From a checkpoint of a small mixture-of-experts model trained on Wikipedia.
Size: 17 layers, width 256, vocabulary 2048, 32.4M parameters.
Experts: 16 experts in each of 15 layers, 192 squared ReLU neurons an expert, 1 pick a token, a sigmoid router.
Below are experts of layer 6 (counted from 0) of a mixture-of-experts language model. Rows are named router (the router's row for the expert), up (a neuron's input weights, with its number) and show model dimensions 128-255. Each number is 200 + 20 x the weight over its row's rms, rounded and kept within 0 to 999.
After each expert's rows: a language model's description of what the expert responds to. This comes from a sample of Wikipedia text that the model never trained on.

# expert 5
router,206,180,173,216,161,209,250,219,180,233,198,193,206,192,180,185,170,209,184,218,152,206,223,164,182,239,204,171,190,227,189,211,205,179,205,246,165,178,172,180,186,177,208,179,204,197,201,214,190,204,224,225,229,190,216,167,166,203,169,220,210,211,204,155,203,194,227,206,205,201,187,196,203,212,211,232,212,179,183,180,202,226,212,201,192,199,200,172,211,203,200,187,193,145,238,178,186,196,198,198,182,209,208,191,209,200,228,191,198,164,212,218,217,186,231,211,220,202,197,173,208,197,210,188,190,166,210,183
up0,215,233,192,203,206,213,223,230,162,197,202,198,219,188,166,240,184,186,177,221,210,194,212,160,194,198,185,204,218,171,172,188,230,176,173,171,199,209,195,187,187,204,180,214,204,229,181,186,197,185,201,197,255,195,223,191,183,180,185,218,206,162,170,189,187,203,206,194,230,189,198,211,206,236,192,172,213,197,197,185,181,192,176,187,212,222,145,198,219,194,201,200,214,236,225,221,222,214,201,196,212,172,194,193,195,216,240,199,145,184,182,190,212,210,213,173,222,208,210,198,192,190,186,204,172,192,251,211
up1,212,193,232,212,216,199,200,202,207,186,212,218,191,201,166,221,185,150,175,194,208,187,187,205,220,215,178,214,182,188,182,212,183,197,183,237,215,199,188,201,191,201,175,173,205,171,176,201,200,165,197,230,182,181,232,168,231,190,217,160,183,207,218,170,223,239,180,209,185,212,184,191,155,204,237,175,197,195,197,192,186,185,173,172,213,188,209,187,238,207,199,209,169,203,248,197,190,194,189,235,207,249,185,155,208,182,187,185,224,204,213,199,216,227,217,210,160,205,184,185,170,157,206,196,221,190,185,191
up2,186,212,202,204,248,186,200,194,172,204,195,180,207,187,186,206,216,226,199,250,189,188,184,204,193,203,212,170,219,190,194,218,195,158,194,231,170,195,204,189,196,194,219,183,219,206,176,179,215,189,213,191,215,204,218,175,189,195,191,186,204,192,167,189,174,183,231,213,198,240,189,229,195,202,204,194,184,163,194,199,207,189,234,213,224,203,179,213,204,194,213,221,204,175,182,184,196,193,200,168,204,212,219,210,217,198,175,157,189,210,180,214,215,166,210,208,185,205,198,195,219,187,217,213,228,166,191,174
The ar syllable. Word-internal ar and similar syllables in names and words, such as Re-ar Admiral, Sc-ar-borough, E-ar-l, guit-ar, comp-ar-ed.

# expert 3
router,202,178,188,228,208,198,211,199,201,221,190,202,196,177,223,191,202,208,164,192,223,174,212,211,173,215,202,195,211,205,209,253,182,179,200,218,177,214,202,209,191,169,224,177,200,177,210,213,203,179,207,213,167,204,174,216,220,238,193,190,208,193,187,214,228,172,217,239,230,165,160,237,198,181,212,212,170,208,195,185,224,226,207,225,229,190,158,176,218,240,176,208,159,209,206,197,227,193,193,208,163,238,202,193,195,214,186,180,241,169,190,239,194,233,194,203,184,239,197,151,211,202,170,215,212,176,212,164
up0,199,196,196,206,168,197,212,203,212,194,195,188,176,199,204,218,205,182,227,182,173,188,183,178,220,201,214,206,192,233,202,214,179,200,193,193,211,214,188,203,189,181,219,195,174,151,178,179,201,180,213,192,185,178,196,219,207,171,215,190,246,203,186,238,202,214,205,195,193,245,179,176,171,204,179,229,199,177,193,207,188,254,209,192,227,214,160,192,205,202,177,202,181,179,201,209,222,209,204,187,184,187,203,181,197,199,192,154,226,231,178,186,229,204,207,193,171,221,222,190,201,184,225,227,175,171,176,187
up1,188,202,227,200,206,189,203,168,140,217,216,226,187,181,201,167,187,221,230,234,168,193,228,185,171,223,189,233,194,178,200,189,176,196,209,194,214,198,193,176,218,183,233,209,215,203,211,214,202,205,185,195,151,216,189,219,211,193,204,197,201,175,178,215,202,196,151,196,162,211,205,181,230,191,221,231,163,238,201,217,163,189,219,188,195,200,173,193,240,233,189,165,173,181,203,198,187,216,195,211,216,201,239,168,203,172,211,203,201,199,196,211,213,191,214,201,192,202,216,208,220,234,178,219,189,151,165,151
up2,220,190,166,227,201,179,224,199,196,184,230,199,197,196,203,189,199,216,195,198,189,179,186,181,215,177,199,189,223,193,174,251,202,204,210,236,171,210,172,215,192,199,185,195,207,221,203,152,202,173,193,214,166,186,207,178,187,212,205,217,185,217,178,163,202,201,176,237,223,172,187,216,174,208,184,151,201,206,227,187,203,202,234,231,175,176,183,212,199,217,212,164,171,196,180,195,181,179,243,198,197,190,188,159,202,182,198,204,201,195,197,195,173,168,174,190,196,168,235,209,197,217,165,165,194,213,181,174
Prefixes and table codes. Word-initial pieces and prefixes like mis-in-, pay-per-, Un, Super, plus numbers and abbreviations in sports tables, such as Pts or (0).

# expert 14
router,191,199,191,180,197,212,204,193,182,205,206,219,203,201,196,262,199,195,182,185,198,173,192,226,214,188,212,243,220,189,203,192,208,200,207,238,188,199,187,203,191,228,220,159,219,184,194,209,174,199,177,172,232,213,238,206,182,209,217,209,188,212,156,221,199,220,206,192,238,159,204,234,223,196,203,177,192,169,206,198,210,191,213,207,214,212,186,168,210,191,192,201,208,200,222,246,233,189,236,182,207,221,170,186,207,231,194,186,187,212,194,173,205,210,188,197,201,199,216,178,181,169,216,202,239,182,221,192
up0,177,156,195,207,190,188,206,203,186,191,222,185,232,174,199,217,214,159,212,204,221,216,147,167,205,205,189,176,180,171,209,211,200,200,207,192,198,203,238,211,193,228,216,187,191,207,195,167,212,203,171,243,206,188,204,197,168,233,189,203,226,204,199,199,212,204,195,222,200,211,207,199,225,203,203,202,201,191,193,193,196,158,208,212,218,179,203,157,226,187,172,186,194,197,193,197,213,182,175,195,218,166,200,188,206,208,179,215,181,218,228,208,191,223,200,211,223,167,229,176,197,172,209,218,204,177,194,194
up1,204,213,210,196,193,218,220,181,230,171,197,193,182,185,203,228,200,179,182,192,199,175,213,216,172,198,210,221,203,170,203,227,182,242,212,209,183,193,180,182,196,200,186,197,235,187,175,182,162,196,207,210,159,205,167,216,200,235,201,221,173,181,181,198,199,176,200,221,179,194,190,197,196,199,145,183,179,207,247,196,176,201,195,239,227,200,177,150,229,206,211,210,209,203,189,184,205,203,250,217,180,204,203,204,200,192,181,186,168,213,188,208,203,194,221,176,195,207,194,170,193,144,170,168,222,161,207,151
up2,169,224,206,193,196,224,199,186,201,218,194,187,203,179,236,188,183,196,191,200,221,220,172,217,177,175,193,214,186,208,186,232,196,227,179,183,190,228,228,184,205,223,238,193,209,165,233,217,177,207,204,204,202,165,189,197,193,196,173,203,208,145,177,195,221,224,218,209,221,188,205,247,174,193,207,184,214,202,198,221,216,185,183,231,188,227,201,142,209,170,186,148,207,209,212,165,195,196,230,198,163,223,171,161,237,188,223,192,181,196,211,236,198,187,183,193,175,211,213,206,206,239,204,208,167,215,211,208
Word endings after stems. Endings that complete a word or quote, such as the e in whenever and week, ard in heard, closing quotes, and == headings.

# expert 6
router,170,184,178,220,206,216,205,223,165,193,223,169,203,195,203,206,203,190,177,239,173,194,222,233,187,217,192,230,202,206,210,186,206,224,211,200,175,193,193,160,206,216,220,161,181,195,180,216,202,183,246,194,204,206,191,208,197,232,217,220,182,223,165,207,192,223,206,212,207,179,175,261,154,192,198,192,222,235,225,205,180,178,169,184,208,194,185,201,258,183,201,192,203,199,225,203,207,183,206,195,175,219,201,173,191,162,186,190,230,218,236,189,201,184,216,197,158,191,200,186,201,222,200,174,210,196,230,168
up0,189,168,193,232,211,178,162,203,230,191,229,190,184,181,217,211,192,177,186,184,186,225,228,217,169,205,202,200,211,213,194,190,191,220,156,167,207,156,201,193,208,200,177,200,200,171,215,227,154,185,210,209,222,185,164,192,212,247,221,210,191,230,202,211,197,180,209,196,207,204,187,195,200,179,212,177,216,182,193,150,210,218,182,195,218,228,188,174,194,195,195,163,187,187,191,190,207,221,193,155,169,185,212,214,214,211,183,188,221,208,212,209,197,200,216,222,184,227,173,217,198,195,220,173,176,213,175,182
up1,182,199,210,206,187,191,193,219,218,230,210,204,222,176,165,201,195,166,162,202,204,197,165,202,167,213,217,210,217,220,187,229,199,199,223,168,197,218,275,187,192,187,181,195,195,203,218,186,225,173,215,197,163,188,205,178,202,194,202,196,188,207,216,226,176,199,243,217,207,221,173,208,181,269,198,222,176,228,193,185,207,194,190,196,203,198,184,203,217,222,232,214,175,226,230,191,165,199,194,192,210,174,196,201,201,181,181,210,208,174,209,232,184,232,164,208,185,216,212,161,196,209,196,199,223,191,166,192
up2,179,189,212,224,178,168,185,170,175,206,174,194,221,225,187,189,176,170,207,205,220,178,230,183,190,177,176,224,212,214,211,209,206,163,202,202,215,222,208,188,213,175,209,204,181,177,221,228,184,216,216,190,198,209,213,162,191,190,177,199,182,191,209,202,184,191,193,189,216,171,198,168,227,193,186,140,190,227,207,213,188,210,216,214,198,215,197,209,250,214,221,185,208,187,177,188,216,225,198,180,180,213,214,219,178,208,205,161,170,187,229,236,149,159,179,186,189,188,203,207,154,201,244,230,224,201,190,174
Word-initial consonant pieces. Opening pieces of lowercase words after an article or preposition, often in music and album articles, such as b(ad), tr(ack), lo(rdship).

# expert 0
router,201,184,174,215,193,193,203,212,232,209,188,174,222,182,198,183,214,204,185,211,239,229,191,191,188,190,187,172,194,198,189,169,224,210,186,182,190,212,187,212,197,196,160,184,200,200,234,192,191,218,212,244,192,217,231,180,187,193,201,187,191,213,199,197,197,223,218,230,198,186,234,170,161,191,189,188,185,227,229,210,180,191,201,197,247,245,212,215,186,199,183,175,201,186,226,201,159,191,243,227,176,184,184,206,237,228,210,195,210,174,199,209,206,180,184,199,208,234,179,170,169,197,200,206,221,202,185,183
up0,191,179,200,234,206,219,234,187,205,196,190,181,204,206,207,208,200,203,214,236,202,214,220,161,200,213,208,187,180,190,217,227,208,176,198,191,216,195,250,191,196,230,214,172,203,206,205,188,214,161,174,193,177,231,248,195,188,212,187,167,213,190,200,225,161,192,205,235,181,214,217,200,157,175,182,203,191,189,179,184,207,227,223,232,217,201,189,191,206,206,207,205,185,215,195,193,165,186,197,239,158,185,174,213,210,205,232,236,172,199,183,209,182,180,205,195,258,244,231,217,192,225,216,238,202,188,173,183
up1,205,197,226,216,213,201,209,188,197,184,189,205,199,206,201,200,208,210,179,196,192,150,195,210,202,215,191,200,190,198,200,207,172,216,213,204,227,218,178,197,255,204,213,191,197,167,197,200,189,209,167,191,193,237,210,179,204,209,194,222,187,200,174,213,227,191,221,241,177,200,179,163,199,174,202,199,237,194,226,224,188,215,214,182,197,221,209,207,196,209,204,201,217,184,206,227,171,194,215,216,187,221,160,225,219,199,223,225,226,186,223,158,213,202,197,197,204,207,230,208,190,185,204,203,196,169,206,135
up2,179,198,168,212,214,167,218,155,217,195,172,218,193,217,199,186,226,172,153,199,203,183,245,211,181,238,215,234,165,187,215,230,221,199,216,191,212,205,195,201,185,185,205,186,155,188,197,232,196,210,191,202,200,183,195,186,182,182,203,170,202,212,187,218,216,214,165,204,219,177,173,221,217,200,209,200,189,230,167,192,208,208,201,215,225,217,184,198,206,173,214,168,217,175,235,233,209,220,187,173,215,194,164,196,165,201,192,197,198,234,218,209,195,195,176,193,183,214,195,204,181,197,191,208,232,205,216,187
Mid-word suffix fragments. Word-final pieces inside names and ordinary words, such as ot in Marriott and compatriot, et in street, ite in opposite.

# expert 4
router,222,191,189,194,209,206,212,167,214,154,189,203,178,161,200,222,173,215,153,184,192,186,235,218,172,197,201,209,223,181,202,231,180,204,191,221,209,201,189,191,208,217,209,189,226,224,228,179,201,193,148,194,251,191,250,212,180,221,176,207,192,216,187,178,219,211,237,203,192,199,222,234,208,198,183,209,204,185,218,196,170,176,217,198,193,190,203,192,216,207,232,173,159,210,216,225,161,172,211,229,152,227,172,239,187,193,199,198,199,208,209,224,212,195,201,177,182,201,195,156,215,223,225,193,225,190,166,185
up0,179,196,165,210,201,193,247,203,217,187,183,204,178,202,217,173,172,185,178,187,164,188,205,230,160,209,177,220,224,201,178,216,172,209,206,221,178,208,215,161,192,223,193,177,204,152,217,241,206,209,226,204,189,193,221,160,195,187,253,182,221,212,202,189,182,196,217,237,177,222,173,230,203,198,224,194,185,197,207,199,208,200,186,220,189,206,187,203,218,201,215,161,196,185,210,181,216,189,232,216,209,202,204,221,187,236,208,209,232,204,215,191,218,197,199,227,181,208,189,177,201,188,222,220,178,207,193,208
up1,208,197,184,217,150,236,208,204,184,197,173,172,195,203,220,203,231,211,202,213,228,222,238,229,183,185,190,198,206,180,200,188,190,182,169,187,221,214,205,183,193,212,203,212,205,195,206,197,199,181,191,220,216,193,211,210,213,189,194,212,198,158,147,251,210,188,203,192,204,186,188,194,191,204,193,207,230,202,242,219,209,207,160,173,233,188,172,222,207,207,186,170,207,196,208,183,194,174,195,218,201,199,217,209,215,193,176,216,217,223,233,207,219,192,214,220,187,198,191,174,211,190,204,228,191,206,195,174
up2,223,148,181,202,191,170,250,194,182,177,234,196,203,249,192,154,222,236,210,197,205,206,204,211,170,223,216,184,210,225,181,208,191,209,221,205,185,198,212,188,204,190,227,195,198,193,193,222,164,230,205,184,184,198,197,225,155,219,182,206,212,200,198,209,218,207,198,215,211,171,197,181,187,228,168,205,200,188,203,206,218,197,202,214,176,214,194,169,195,205,214,179,198,187,227,206,216,207,229,190,186,192,206,217,199,214,214,168,150,219,178,188,155,164,208,217,223,177,185,185,200,193,167,184,230,199,226,200
Men/man word pieces. Pieces like men, man and ten inside or starting words, such as immense, women, tens, plus nouns like organ, person, music.

# expert 13
router,202,185,200,239,179,199,238,212,201,182,188,186,228,198,175,205,232,217,161,198,207,191,170,176,175,222,215,208,223,197,221,218,214,181,237,238,213,197,222,226,211,214,198,169,200,172,182,189,169,208,179,234,209,192,213,222,183,176,179,160,177,219,180,224,180,200,215,221,169,202,193,207,157,224,188,162,172,185,245,187,193,189,183,200,188,247,191,180,229,215,217,208,169,209,219,218,180,162,193,207,207,194,183,202,219,202,157,202,198,187,171,227,205,206,171,191,196,179,200,206,216,210,202,217,172,207,186,190
up0,220,166,225,225,167,191,226,223,205,206,199,225,195,190,185,164,217,175,201,175,230,221,182,233,184,222,228,185,194,200,215,213,208,175,211,203,191,166,212,215,166,218,183,178,200,134,216,233,179,195,190,195,192,189,208,180,180,201,239,216,185,241,195,218,197,239,210,192,198,207,210,230,242,228,189,194,220,197,209,185,225,227,198,172,197,194,207,191,189,193,200,184,181,197,207,207,206,210,205,224,193,220,185,212,219,200,218,197,191,221,165,211,213,225,187,173,217,197,202,202,161,187,207,166,222,193,214,203
up1,203,182,204,224,196,179,240,185,187,211,199,162,212,164,224,180,231,180,154,218,197,202,170,214,245,187,212,189,206,191,182,182,219,228,165,197,190,177,182,226,180,171,186,195,195,199,170,208,185,213,210,206,202,223,203,215,223,186,184,180,217,205,231,211,200,174,224,230,234,203,200,189,206,216,197,190,202,166,194,209,182,198,190,224,237,223,195,202,172,161,178,223,219,184,227,154,225,227,187,167,170,214,186,230,202,149,205,215,187,216,206,196,187,199,211,237,227,184,173,199,223,183,226,177,189,205,250,200
up2,215,181,160,214,222,191,218,210,204,196,172,223,196,170,230,162,193,177,199,184,203,209,197,207,222,201,179,226,224,220,179,162,235,197,176,229,174,203,195,212,229,184,189,173,239,165,199,213,169,185,177,225,176,193,215,189,174,238,225,208,223,200,200,200,178,223,238,221,196,219,216,199,179,194,183,228,228,222,179,209,201,175,216,193,181,190,184,168,185,218,158,197,174,197,236,201,187,210,199,180,193,212,174,218,171,175,189,201,197,213,207,187,190,198,219,172,204,215,198,193,202,181,202,202,241,178,160,231
Articles and determiners. Noun-phrase openers such as a, an, the, several, another, former, typically after a comma or verb, with some commas.

# expert 8
router,190,178,194,182,226,194,177,191,170,217,217,223,196,215,167,195,164,206,178,203,220,193,216,236,210,203,205,212,218,205,180,212,158,199,164,216,208,187,230,225,204,213,203,206,223,198,218,209,159,214,192,185,181,213,167,218,217,203,183,157,206,186,231,182,213,205,242,187,171,205,236,249,211,194,223,178,228,178,211,205,176,166,209,201,229,212,183,169,228,218,214,192,225,200,218,205,194,210,186,211,186,215,197,220,209,207,182,241,178,222,231,202,187,227,205,208,158,189,232,205,203,161,205,252,186,192,201,210
up0,188,179,223,213,155,166,186,201,180,208,196,189,205,189,173,243,196,224,185,172,200,180,221,201,211,155,224,184,244,203,186,214,153,183,206,247,202,189,225,221,207,170,204,203,236,193,193,188,216,210,173,226,177,174,219,214,221,228,205,206,243,235,198,196,198,228,174,177,166,182,217,185,182,193,221,195,212,182,180,181,179,196,184,222,198,198,205,152,226,194,189,132,200,181,198,197,181,183,215,192,177,165,209,195,193,194,220,213,193,223,187,193,208,240,173,206,173,188,231,204,169,234,211,212,209,192,186,202
up1,205,216,197,210,203,197,200,178,179,224,147,203,230,170,188,196,204,171,193,206,233,201,216,250,224,207,165,204,178,174,203,232,195,218,206,170,207,190,220,193,211,218,196,211,226,178,179,234,212,211,201,227,224,230,199,214,210,186,239,240,212,191,195,223,213,192,160,200,203,184,193,179,198,179,193,206,190,181,197,189,192,197,200,203,199,211,194,188,191,243,212,209,196,196,220,199,182,210,195,214,188,212,206,224,225,240,191,187,201,169,200,226,226,165,184,209,181,213,232,166,203,190,225,209,198,217,196,202
up2,178,198,237,196,204,218,218,178,235,199,227,209,167,196,186,218,176,225,201,186,205,202,170,190,185,208,237,172,182,201,196,210,182,213,216,222,236,204,217,165,210,182,209,222,176,222,223,156,184,202,210,216,203,169,184,176,205,156,180,231,207,222,203,224,153,213,203,207,178,191,223,220,186,192,191,177,208,211,205,176,169,231,170,232,229,238,183,174,198,196,196,182,235,176,196,212,183,191,213,204,152,165,202,229,224,205,203,200,152,181,200,244,229,207,201,209,188,222,221,204,195,171,183,187,198,200,208,182
Syllables and table pipes. Consonant-plus-a syllables in foreign names, such as Ga-ba-la, Ber-ta, Ser-bia, plus pipe separators between numbers in sports tables.

# expert 10
router,200,155,209,206,210,181,193,203,189,188,196,177,181,186,206,233,220,224,172,188,178,208,212,218,164,211,208,204,209,174,216,179,153,220,184,216,194,196,217,192,205,167,196,210,233,235,201,186,170,156,181,220,216,196,190,208,175,226,198,182,233,155,186,214,187,191,210,219,172,182,184,207,236,184,200,180,236,195,207,220,194,214,173,224,196,207,154,191,201,180,188,186,217,221,211,196,170,182,219,182,167,221,241,200,192,170,184,229,175,205,163,204,218,213,180,203,177,179,188,218,190,187,220,192,217,163,205,178
up0,219,214,192,205,206,194,211,195,183,220,213,174,187,178,171,202,174,202,179,179,188,210,190,217,207,184,173,202,227,204,222,187,195,205,191,222,194,198,201,229,210,231,187,190,203,214,176,229,186,215,200,211,201,212,266,181,198,176,207,192,227,169,176,189,159,192,154,159,211,168,205,178,184,218,204,187,144,186,204,207,190,159,209,195,220,222,169,217,221,222,206,214,174,203,190,200,172,213,241,173,180,235,201,202,213,221,220,202,194,221,240,190,208,204,217,240,197,194,206,211,204,198,200,213,228,214,201,176
up1,213,216,185,188,196,209,209,215,221,209,219,173,217,196,174,212,206,175,212,192,181,175,202,222,192,165,190,170,231,217,204,221,230,201,184,220,204,216,212,181,173,151,189,175,228,234,183,184,181,189,174,185,179,196,186,181,223,185,216,173,215,168,173,236,180,193,193,196,166,212,195,211,205,175,172,168,204,170,217,178,229,214,176,239,216,194,175,181,234,199,220,175,218,200,204,174,206,195,199,182,213,228,207,145,187,208,159,192,198,226,161,209,194,198,196,227,187,212,230,203,192,212,214,236,205,173,183,167
up2,222,214,206,204,180,229,191,200,173,187,216,209,197,206,198,229,179,200,219,196,212,204,224,235,223,162,180,245,225,192,204,202,202,223,163,191,144,220,225,212,213,218,180,192,221,175,231,194,210,229,241,233,195,201,205,231,170,225,193,188,186,212,179,232,209,184,221,215,191,150,206,188,209,219,198,258,185,213,199,171,221,167,198,207,207,233,174,199,196,184,206,173,217,204,185,232,218,222,213,170,206,216,215,187,227,231,186,141,201,203,205,204,163,239,187,216,162,184,195,160,180,177,209,206,203,209,198,209
Given names, Asian names. Common English first names like John, David, James, plus pieces inside East Asian romanized names, such as Yiyang, Tae-ho, Ji-song.

# expert 2
router,173,182,202,218,172,224,211,196,186,166,207,198,160,217,199,177,194,194,207,220,209,183,189,205,193,176,226,165,252,193,191,235,182,147,224,203,187,212,231,193,197,205,167,202,238,195,221,191,171,167,218,182,206,188,169,207,198,225,212,152,187,187,210,178,177,171,223,205,226,245,202,172,170,201,186,178,205,204,215,172,177,227,236,203,210,190,191,197,221,218,187,205,189,223,186,207,179,185,196,182,202,226,175,155,196,184,222,164,179,230,179,214,204,171,194,204,195,177,179,208,187,240,221,216,204,173,148,189
up0,218,204,211,205,204,219,198,225,217,208,174,192,209,201,199,201,186,224,207,223,221,193,202,235,209,201,157,251,236,176,206,180,210,180,142,195,207,182,221,213,193,172,210,217,207,222,174,187,207,219,233,207,202,211,192,177,225,221,185,205,198,218,140,181,214,190,209,239,189,211,191,170,224,240,192,184,195,195,234,191,198,209,227,252,210,220,187,202,213,165,193,203,199,203,222,177,215,197,200,151,233,196,183,177,221,225,200,205,200,214,211,186,217,194,209,230,191,205,198,172,195,174,193,199,217,175,180,191
up1,192,147,225,193,210,201,196,211,214,169,203,167,235,172,200,217,213,196,209,188,216,202,195,238,190,197,198,229,251,186,178,163,201,199,234,188,180,187,220,151,259,208,184,222,201,180,202,213,162,182,223,193,192,187,191,213,202,225,184,193,172,173,209,242,220,198,204,197,222,209,206,173,232,208,177,200,204,207,214,210,168,209,211,185,210,194,198,211,204,175,215,196,196,186,204,229,181,188,184,182,162,183,211,205,199,247,206,226,160,225,232,198,177,202,211,210,211,163,209,201,203,211,213,215,184,186,221,197
up2,174,173,220,191,205,201,196,210,188,213,187,213,228,237,205,218,160,175,179,199,216,193,165,218,196,205,167,191,227,228,184,193,199,172,183,231,175,175,233,187,234,206,175,210,202,222,229,191,180,197,192,177,228,181,210,206,147,208,173,199,189,234,185,203,221,185,238,169,191,175,223,199,189,229,223,175,199,220,220,218,190,206,204,196,210,210,202,182,200,222,188,195,245,185,229,236,198,216,199,174,175,222,187,188,185,193,203,202,197,210,170,177,206,228,212,219,195,216,173,175,209,182,209,201,159,195,210,190
Single-letter word pieces. Single letters or short pieces right after a word's first letters, such as n in Penn, k in km and Turkish, N in coordinates.

# expert 12
router,217,164,210,201,211,207,197,211,200,170,168,189,230,193,193,236,217,195,175,210,189,189,184,199,211,215,192,218,208,173,233,207,183,188,209,177,169,163,232,210,269,136,214,166,223,179,174,195,195,193,190,203,206,195,213,197,164,199,216,215,172,212,200,208,180,240,186,175,202,202,204,177,153,192,174,183,178,174,219,178,182,189,203,213,203,225,203,195,204,196,193,188,190,154,248,211,214,187,162,229,220,212,198,201,224,223,191,169,176,188,215,215,239,213,184,167,187,185,189,183,168,201,196,217,189,195,217,190
up0,207,211,226,190,171,236,227,216,171,215,172,226,166,186,177,159,177,203,216,202,164,181,209,211,203,225,240,211,224,199,187,221,174,199,183,212,200,184,177,184,208,192,180,185,249,207,240,191,191,206,212,161,169,187,190,212,168,239,188,195,208,208,208,158,187,179,177,197,172,240,200,219,220,214,164,190,195,233,226,214,199,210,225,186,179,225,177,206,214,179,213,219,199,182,211,200,196,215,207,183,185,236,188,181,188,219,185,211,219,196,198,158,175,229,223,192,187,208,184,170,179,182,220,236,201,202,216,183
up1,167,197,180,193,198,166,218,180,208,211,182,211,174,220,199,179,179,234,190,171,173,212,181,221,214,194,202,207,202,202,213,223,210,210,204,250,191,211,163,188,207,204,219,177,227,179,198,195,201,225,191,219,191,213,250,198,206,177,214,210,198,247,191,169,202,188,227,200,205,200,182,203,183,180,200,189,215,224,249,238,184,179,183,233,198,228,199,203,228,192,187,202,181,188,197,177,198,205,216,201,187,195,190,211,182,202,205,190,205,198,227,221,218,190,178,182,195,205,214,212,216,190,179,216,211,208,209,208
up2,193,206,223,172,158,218,199,186,205,213,204,204,217,166,193,172,173,187,166,191,205,207,172,188,185,222,153,219,210,210,187,219,218,213,206,202,197,188,175,203,192,210,195,204,180,218,226,182,202,243,203,185,204,201,169,179,209,193,231,197,180,213,223,222,225,217,174,223,197,173,222,204,214,186,208,205,171,184,235,247,204,168,197,194,201,209,176,208,211,233,176,218,205,174,238,193,220,176,200,218,208,221,192,188,201,168,244,196,177,173,190,227,239,173,234,223,245,218,216,179,220,172,188,173,222,187,215,193
Auxiliary and main verbs. Finite verbs right after the sentence subject, mostly was, is, were, has and had, as in "This collection was published".

# expert 11
router,233,181,190,188,212,186,227,172,214,175,193,206,206,189,178,196,215,169,187,242,220,196,161,189,188,209,174,200,193,192,236,182,171,205,204,199,217,219,173,227,237,193,203,174,191,229,222,200,229,207,205,205,192,227,188,173,192,211,161,211,182,224,184,191,195,217,221,207,214,218,213,148,197,242,199,219,228,209,207,179,199,201,228,227,233,208,204,183,179,198,225,211,196,191,200,246,160,187,202,215,206,226,182,182,181,205,225,186,213,200,246,189,239,207,204,218,227,210,206,191,178,179,197,214,202,134,174,197
up0,173,213,220,189,194,183,159,185,201,232,158,194,171,214,181,217,222,205,201,194,216,225,178,210,206,187,156,152,160,202,173,192,234,205,214,189,226,195,206,205,207,190,250,181,178,166,196,203,182,192,171,202,194,148,165,212,213,187,206,216,215,215,186,212,190,214,208,142,193,179,218,225,184,214,198,203,220,239,177,191,178,174,175,211,226,160,191,210,239,192,207,166,220,200,199,197,191,201,164,195,180,167,201,208,205,204,193,207,203,207,167,223,204,226,212,187,218,196,222,224,229,207,197,203,244,198,196,192
up1,226,197,211,189,149,178,182,208,198,169,199,176,202,215,176,192,149,182,186,224,211,216,177,179,220,204,161,178,214,229,211,186,214,242,209,201,209,217,185,216,198,188,205,168,216,202,206,178,209,220,192,196,225,219,191,173,224,214,174,219,174,181,198,212,225,175,193,200,199,184,184,193,169,209,210,173,181,202,209,193,169,196,230,210,211,197,189,201,218,220,187,190,177,184,227,203,195,203,177,243,187,220,177,178,169,230,224,193,164,223,244,217,198,190,213,219,195,210,196,203,184,172,206,180,196,193,215,196
up2,206,211,182,242,168,192,192,180,194,209,175,173,197,199,198,219,208,223,200,195,219,214,195,213,186,208,232,194,188,217,225,187,209,198,186,214,208,193,187,173,199,218,196,188,199,194,211,233,196,206,211,227,170,206,213,195,188,200,182,175,193,225,215,176,207,199,239,231,233,192,212,210,198,182,225,210,191,193,179,186,170,216,225,171,191,239,207,223,202,229,199,172,187,196,223,205,206,188,206,198,195,192,186,195,214,227,181,196,233,164,190,210,233,174,180,166,211,169,193,204,180,212,232,218,221,202,200,182
Noun endings, organizations. Plural s and noun suffixes like -ment, -ion, -ity, plus institution nouns such as League, Party, team, government.

# expert 15
router,174,172,242,196,192,178,192,156,204,215,182,226,234,171,196,197,205,189,214,213,210,156,202,204,225,161,204,185,198,196,191,212,207,199,228,170,216,181,200,204,200,178,188,190,198,170,199,215,170,222,197,212,171,205,178,196,198,213,185,224,206,169,206,172,215,192,224,243,205,200,206,191,193,219,197,211,192,183,192,183,218,171,211,209,191,217,150,191,206,192,226,175,166,205,192,215,201,209,180,214,201,188,207,201,234,180,232,239,192,203,221,197,190,237,212,213,261,180,246,165,203,207,157,190,213,155,202,174
up0,195,166,222,188,215,213,156,217,214,178,203,156,198,173,170,224,198,225,205,213,217,185,181,246,197,194,215,188,248,173,156,194,200,198,189,184,215,211,200,180,220,195,186,221,234,186,188,211,208,211,204,187,163,194,195,184,204,233,232,215,225,182,193,180,199,191,207,209,174,208,198,184,214,216,242,221,233,217,192,183,214,232,208,192,245,199,184,200,183,210,214,172,214,212,210,180,192,215,203,207,198,193,217,168,174,231,240,201,172,216,217,227,210,199,191,156,208,181,208,201,210,206,199,195,190,183,193,182
up1,197,210,219,247,192,170,181,179,198,188,218,175,188,223,158,194,197,191,201,230,215,210,211,242,223,228,217,178,192,183,194,230,222,207,191,191,196,207,200,176,204,160,169,172,233,212,196,216,148,213,224,207,238,200,181,204,224,217,171,223,203,217,179,184,201,200,255,199,213,181,173,178,211,239,184,187,196,214,221,203,200,206,178,187,237,215,194,192,217,183,204,189,197,208,206,250,211,212,212,226,191,192,213,202,238,198,227,186,189,197,231,225,197,177,208,212,204,229,179,189,183,206,188,202,202,196,224,222
up2,198,197,176,222,201,196,216,182,167,206,181,208,187,212,172,195,214,188,199,196,171,165,225,209,223,187,219,220,232,177,195,194,204,234,184,218,200,211,206,207,203,211,219,216,199,218,246,209,201,227,215,191,180,210,241,201,188,211,220,207,211,196,238,174,208,222,210,216,211,186,187,202,186,197,215,193,223,164,182,224,223,225,206,208,227,191,182,200,180,202,214,182,170,146,215,222,202,196,210,214,163,203,222,190,186,196,192,226,186,215,152,237,212,198,219,206,206,222,178,177,221,220,198,211,164,168,196,198
Sports and place names. Middle pieces of US state names in sports results, such as Car-ol-ina and Louis-ian-a, plus score dashes, years and American.